From a checkpoint of a small mixture-of-experts model trained on Wikipedia: a variant of Muon for the experts.
Below are experts of layer 2 (counted from 0) of a mixture-of-experts language model. Rows are named gate (a neuron's input weights, with its number), up (a neuron's input weights, with its number) and show model dimensions 0-127. Each number is 50 + 10 x the weight over its row's rms, rounded and kept within 0 to 99.
Before each expert's rows: "gets" lists some tokens that make up at least twice as much of what it gets as of all text; "comes after" lists some tokens at least twice as common just before its tokens as in all text. This comes from a sample of Wikipedia text that the model never trained on. Tokens count by the router's weight.

# expert 15
gets: "2", "6", "9", "4", "3", "1"
comes after: " |", "′", "°", " (19", " in", " (18"
gate11:62 35 47 46 29 48 57 63 74 60 43 34 65 47 60 56 61 26 51 45 53 38 46 45 63 48 63 50 30 46 48 58 51 61 27 55 58 56 54 68 53 44 53 44 54 36 47 56 46 54 53 61 53 40 39 54 66 48 52 47 55 45 41 45 60 67 40 47 43 49 66 58 60 41 56 52 59 43 67 33 58 45 42 45 33 50 46 31 63 75 46 47 53 46 37 54 65 66 50 51 28 43 77 42 51 24 66 59 40 70 75 44 44 43 48 22 42 79 55 51 56 69 56 69 40 35 36 46
up11:38 53 57 57 68 49 33 43 44 35 46 65 32 56 36 53 40 53 47 50 39 70 48 48 39 41 43 47 65 55 55 58 53 56 71 42 46 40 40 30 38 57 45 61 34 65 55 45 49 54 44 44 48 64 61 49 33 63 52 49 50 53 59 46 43 26 51 57 62 47 27 37 42 48 52 40 42 58 34 68 51 51 45 49 59 44 68 62 40 35 44 57 60 40 57 42 25 42 60 44 73 46 23 55 41 74 46 40 51 25 42 53 58 54 58 70 68 30 57 47 47 43 46 43 66 50 67 53

# expert 2
gets: " ", "\n ", " not", " un", " (", "ial"
comes after: " |", "|", "part", " (Japanese:", "'", " did"
gate0:60 41 39 38 40 50 40 61 51 52 54 47 79 47 67 59 52 38 43 52 45 48 41 55 61 48 44 36 46 45 40 48 48 61 44 41 40 45 47 59 60 24 42 46 47 69 40 46 47 55 47 49 54 38 53 46 50 63 48 43 53 54 41 43 59 46 43 47 53 54 50 47 59 45 63 58 52 58 58 39 36 48 40 36 56 55 67 64 55 52 36 58 23 58 56 57 47 42 62 57 54 63 55 61 53 37 47 46 70 41 53 61 50 42 63 61 50 38 50 54 59 63 38 68 44 46 53 61
up0:49 52 46 54 35 63 46 40 63 50 53 52 48 42 49 45 47 47 44 49 68 66 57 54 46 56 48 66 33 43 42 42 51 53 56 38 44 42 50 50 49 53 62 42 43 37 43 63 54 54 34 31 46 52 52 44 84 49 29 53 38 28 46 45 50 40 39 53 57 43 51 45 45 46 55 61 56 49 48 46 51 59 53 22 14 71 65 52 30 35 54 55 41 53 72 60 36 56 60 54 45 49 38 53 46 43 60 45 28 34 56 41 39 64 43 60 49 65 53 53 53 44 42 48 56 50 63 42

# expert 17
gets: " |", "|", ";", ");", " —;", " 1;"
comes after: " ", "\n", " 0", " 1", " —", " 2"
gate0:38 53 39 46 39 44 46 47 61 48 53 57 67 41 42 51 57 52 51 50 61 60 60 34 63 44 55 63 42 53 42 49 66 35 48 35 25 42 54 77 41 54 44 49 55 41 52 43 43 67 45 44 57 45 43 53 53 61 49 44 50 60 49 54 73 39 41 44 53 43 48 42 52 50 52 53 48 69 35 49 58 48 56 49 45 25 48 30 34 58 60 53 41 50 52 36 50 47 38 42 41 48 49 31 59 53 38 58 64 55 54 46 56 47 53 65 33 32 25 49 48 44 59 40 60 40 51 56
up0:61 45 64 52 42 57 63 59 36 41 56 56 37 61 61 39 24 45 44 56 44 49 57 61 47 64 40 42 59 50 48 39 39 54 51 71 66 63 48 20 56 49 58 54 47 58 45 62 50 40 63 49 50 59 46 53 54 27 47 45 49 45 55 53 31 78 74 49 40 48 49 61 36 62 68 41 55 37 57 39 45 45 50 56 50 61 58 53 54 47 49 48 46 42 38 72 52 48 65 46 45 48 44 62 35 48 48 46 54 48 45 55 39 60 41 46 68 63 79 43 58 63 50 52 40 49 39 51

# expert 10
gets: " the", " a", " The", "'s", " his", " an"
comes after: " of", " in", " with", " for", " as", " to"
gate0:49 49 55 44 56 58 54 53 55 46 55 49 61 62 52 56 47 42 41 55 42 49 37 54 51 53 50 44 55 68 51 58 39 57 33 57 43 51 35 40 59 32 49 41 42 58 55 53 44 63 56 41 47 66 43 50 68 62 54 64 56 52 48 52 44 40 37 38 56 57 40 58 33 71 65 39 70 42 41 33 59 65 45 34 52 68 41 47 51 73 48 52 58 47 44 50 44 45 29 47 51 49 39 45 41 53 51 49 39 63 42 41 45 47 51 67 27 63 55 36 61 41 42 53 36 73 37 70
up0:46 46 50 39 51 53 54 50 58 48 54 41 59 67 54 57 49 48 39 49 47 48 39 54 44 58 55 39 50 76 50 64 49 51 31 48 43 50 34 39 55 41 48 34 42 56 52 52 29 60 50 41 57 59 34 52 64 70 52 59 56 56 51 49 37 54 33 29 52 59 35 57 30 72 62 46 55 38 44 39 46 61 55 43 55 70 42 37 56 81 45 59 50 39 55 46 43 45 33 55 49 46 40 49 39 43 53 48 43 55 44 37 44 52 57 65 33 71 57 40 59 53 48 61 43 72 39 72

# expert 5
gets: "-", " in", "|", " |", "=", " In"
comes after: "\n", " ", "\n ", " born", " Win", " MF"
gate0:36 49 42 60 36 46 54 58 51 47 42 43 49 62 56 43 69 47 31 50 48 44 36 43 36 67 53 45 66 61 23 51 38 48 42 47 49 47 49 57 34 39 55 45 45 55 60 45 66 41 52 45 45 26 66 67 41 54 49 50 53 59 53 42 43 41 56 27 66 64 47 61 56 47 44 57 40 56 48 56 47 47 50 57 36 33 54 53 45 46 64 48 36 63 48 57 56 40 31 46 43 78 59 46 54 44 47 55 53 39 67 40 62 36 73 44 36 52 42 54 46 48 51 77 51 43 53 57
up0:52 36 35 36 56 55 46 45 44 55 53 61 55 36 44 49 36 48 57 48 48 62 51 62 56 45 65 57 54 37 80 53 53 48 53 50 54 55 52 50 73 55 67 55 57 44 51 62 45 55 53 63 59 76 27 48 57 60 51 44 56 51 48 48 49 63 38 54 42 40 55 55 46 38 66 46 55 41 41 56 35 52 56 60 65 66 53 62 62 37 49 69 51 53 70 50 51 56 57 55 36 34 56 34 48 44 46 57 38 57 40 61 54 48 37 57 67 49 64 49 58 35 51 30 48 46 48 59

# expert 13
gets: "C", "S", "M", "A", "T", "P"
comes after: "\n", "/", " O", " N", "E", "S"
gate0:43 86 47 49 59 55 63 40 52 52 48 33 43 49 57 44 53 35 48 36 45 53 60 37 61 60 37 58 49 56 65 65 44 61 51 47 37 40 52 61 40 60 32 44 51 29 56 52 52 63 44 49 56 46 75 57 52 54 42 45 47 65 43 42 63 44 38 55 37 67 63 52 50 51 56 51 65 77 67 35 44 56 50 57 47 54 59 52 46 65 61 45 38 45 49 61 22 45 47 60 41 43 67 51 48 37 51 68 52 36 57 57 50 62 51 47 67 34 50 49 63 42 52 59 47 53 70 61
up0:48 53 53 47 62 43 37 34 54 49 66 45 31 49 43 35 51 57 66 57 60 40 33 53 62 51 54 44 48 45 53 44 54 36 40 49 41 53 57 50 46 69 45 47 57 56 36 62 71 53 52 61 50 50 41 46 47 45 76 61 43 54 54 62 21 44 55 51 65 53 49 51 44 51 29 56 41 71 46 53 28 57 41 55 72 44 59 31 56 62 55 56 43 48 71 57 55 18 61 53 51 50 47 58 55 53 41 35 58 50 47 41 49 77 53 54 39 42 48 57 45 61 55 54 34 49 45 60

# expert 19
gets: " 1", " 3", " 2", " 5", " 6", " 4"
comes after: " |", "|", ":", " /", " March", " on"
gate0:43 56 50 42 37 43 53 54 58 62 37 56 38 41 65 42 56 46 42 54 59 38 44 44 46 64 41 51 56 49 46 60 54 51 48 57 43 57 41 53 59 66 47 49 63 47 43 46 41 61 48 58 36 53 70 55 51 42 39 56 43 41 59 64 42 60 36 49 63 44 40 43 67 55 46 55 55 49 44 44 65 52 49 63 53 53 26 40 37 59 53 50 40 39 41 58 52 41 54 46 47 55 53 51 56 61 50 71 52 31 42 48 63 47 47 61 39 58 51 52 32 68 56 55 63 49 47 55
up0:54 48 34 47 47 55 46 61 48 73 62 52 61 45 47 37 47 38 63 55 69 40 43 46 54 45 50 36 53 59 49 62 32 54 65 48 47 63 51 58 57 43 35 47 37 52 56 78 48 49 38 55 43 49 50 45 64 57 49 36 30 54 57 80 42 61 45 71 56 40 58 42 55 59 51 42 42 50 47 33 53 42 59 49 47 52 37 42 63 46 51 30 46 45 44 57 46 63 44 43 59 46 46 54 64 72 39 51 35 71 69 60 42 41 45 60 51 48 56 75 37 60 42 41 46 52 53 39

# expert 3
gets: " 0", " May", " August", " March", " June", " October"
comes after: " |", " in", " on", " 3", " 4", " 1"
gate11:47 45 47 56 53 56 31 40 48 60 42 41 45 63 54 46 57 55 54 39 51 67 44 55 47 44 52 38 57 57 45 61 37 62 48 69 50 46 48 32 44 52 60 51 45 43 57 58 47 42 50 55 45 48 47 34 47 45 52 54 39 51 51 65 53 44 55 69 53 39 58 67 36 37 48 70 69 75 45 44 41 58 51 40 53 71 48 35 56 48 64 60 47 29 51 42 54 52 41 56 25 60 41 49 51 42 54 45 46 36 60 60 60 33 65 37 56 45 51 52 33 55 66 50 52 49 47 33
up11:56 51 68 46 43 36 45 58 57 48 66 54 53 49 44 39 48 41 67 65 36 45 61 53 78 54 47 59 55 53 59 49 45 41 57 44 46 45 60 50 45 48 43 53 36 45 47 48 45 51 60 51 49 36 59 59 61 39 53 58 54 47 42 42 44 62 31 45 49 66 48 62 47 44 49 56 44 52 50 75 57 40 44 52 30 53 29 58 57 32 57 56 38 36 44 53 40 50 36 45 45 52 55 61 56 64 56 67 44 65 54 33 45 54 40 58 51 42 47 19 33 56 65 71 37 44 51 45